Experts of a small language model.
Training: 516M tokens, 3937 steps.
Below are experts of layer 7 (counted from 0) of a mixture-of-experts language model. Rows are named router (the router's row for the expert) and show model dimensions 384-415. Each number is 50 + 10 x the weight over its row's rms, rounded and kept within 0 to 99.
After each expert's rows: a language model's description of what the expert responds to. This comes from a sample of Wikipedia text that the model never trained on.

# expert 8
router:45 43 52 43 65 45 55 55 54 38 51 52 61 37 38 67 38 30 54 59 33 61 58 49 53 62 51 52 61 50 66 50
Description: List line starts. Line breaks and dashes starting infobox or list lines ("- Born:", "- Medals:"), plus adjectives like social, political, popular.

# expert 0
router:51 49 49 41 49 45 44 52 56 42 35 63 47 55 52 44 57 40 44 43 51 72 42 56 52 62 46 38 40 52 31 58
Description: Name starts, parenthesis openers. First pieces of proper names and opening parentheses after names, as in "(aged", "- Coordinates:", "Max|imil", "(age", "(B".

# expert 19
router:45 64 51 47 43 72 43 42 58 54 43 52 43 36 51 69 46 39 58 39 41 63 49 51 49 63 67 32 55 40 56 46
Description: Commas after words. Commas, especially attached to word endings such as s, or a, or after years and numbers, and comma-split numbers in results tables.

# expert 26
router:30 47 53 40 54 77 50 58 71 52 55 68 45 52 51 49 63 47 56 45 56 65 59 68 55 57 52 34 58 37 70 61
Description: Adjectives and taxonomy breaks. Line breaks after "Family:" lines in taxonomy boxes, plus words after "the" like land, north, British, Chinese, two.

# expert 3
router:54 61 55 30 66 43 46 60 42 41 50 40 51 57 29 41 45 44 58 42 41 51 44 44 36 50 64 53 43 33 39 35
Description: Word-initial consonant pieces. Short consonant-led opening pieces of words and names, such as pl, st, exp, Pet, Mont, inside running text or tables.

# expert 24
router:52 48 55 43 45 58 29 65 57 35 43 44 41 48 55 57 49 36 52 62 56 64 48 31 58 55 42 62 53 45 48 50
Description: Digits and mid-name pieces. Single digits in numeric tables and election results, plus mid-word pieces of names like ol, ov, v, and "he"/"she".

# expert 5
router:39 40 46 51 35 48 54 54 38 33 40 50 65 45 40 66 50 40 74 37 47 55 64 60 52 58 53 41 62 47 61 52
Description: Conjunctions and prepositions. Connecting words such as and, or, of, & and "No." between names or numbers, plus some mid-word pieces like Y-um-a.

# expert 29
router:49 47 48 48 59 57 51 54 63 38 52 40 43 52 57 46 63 52 68 53 61 67 53 41 38 52 56 41 47 47 44 48
Description: Periods and odd fragments. Sentence-ending periods, colons and prime marks, plus word pieces like pr-is-ons and table cells holding negative changes.

# expert 20
router:49 65 51 59 57 62 55 54 50 36 44 56 36 43 28 60 57 48 62 65 40 71 60 54 44 57 46 59 53 41 48 65
Description: Verb and suffix pieces. Verbs and suffix pieces in expository prose, such as used, considered, allows, created, -ed, -ing, -ation, -ize.

# expert 18
router:48 40 55 45 56 52 35 43 49 44 38 48 37 57 48 45 56 44 56 57 42 63 55 54 41 54 67 45 53 34 51 40
Description: Sports competition terms. Words and pieces in sports, racing and aviation contexts, such as Euro, quarter, final, inter, Men's, "replaced by".

# expert 27
router:63 66 35 46 64 50 33 47 51 22 28 73 44 51 50 53 47 36 66 55 46 59 52 58 57 63 52 49 61 30 54 42
Description: Line breaks, table rows. Line breaks and table-row starts ("| "), plus sentence openers right after them, such as "The", "In the", "On".

# expert 25
router:56 58 46 52 36 45 45 58 48 45 55 51 39 59 37 62 53 40 44 53 43 68 46 46 51 60 60 60 60 26 48 33
Description: Male names and kinship. Male first names and family or person words in biographies, such as John, David, Robert, father, brother, him, plus narrative verbs like married, helped.

# expert 21
router:52 53 50 57 54 46 40 74 50 44 49 68 54 61 52 66 51 34 39 55 45 67 61 42 43 50 53 48 51 31 45 61
Description: Locative prepositions, place names. Prepositions like to, in the, at the, from, especially before town/city/north words, plus pieces inside names like Le, Kins.

# expert 17
router:57 63 63 48 60 57 51 58 61 30 41 61 35 32 64 51 57 31 67 63 46 57 60 53 53 44 47 56 47 37 29 55
Description: Common verbs and adverbs. Common function words in running prose, such as it, is, was, just, so, very, more, off, came and held.

# expert 16
router:40 53 48 39 49 47 47 58 46 53 50 63 38 33 49 73 58 35 63 40 40 56 60 52 46 55 64 31 55 44 47 57
Description: Institution and place nouns. Nouns naming institutions, places or competitions, often right after a proper name, such as University, City, FA Cup, High School, town, district.

# expert 6
router:46 64 57 49 49 42 35 60 54 25 43 51 64 56 33 54 58 43 46 59 48 59 54 47 51 59 55 30 59 44 50 51
Description: Sentence-ending punctuation. Full stops closing sentences, often fused with a word ending (ers., ing., ".), plus ", but" and the "so" of soap opera.

# expert 9
router:49 58 45 50 53 50 35 53 43 43 35 63 48 41 43 46 53 42 52 47 38 63 43 53 40 57 45 60 61 36 51 65
Description: Media and entertainment words. Nouns for media works in entertainment articles and tables, such as album, episode, TV, film, story, "was released".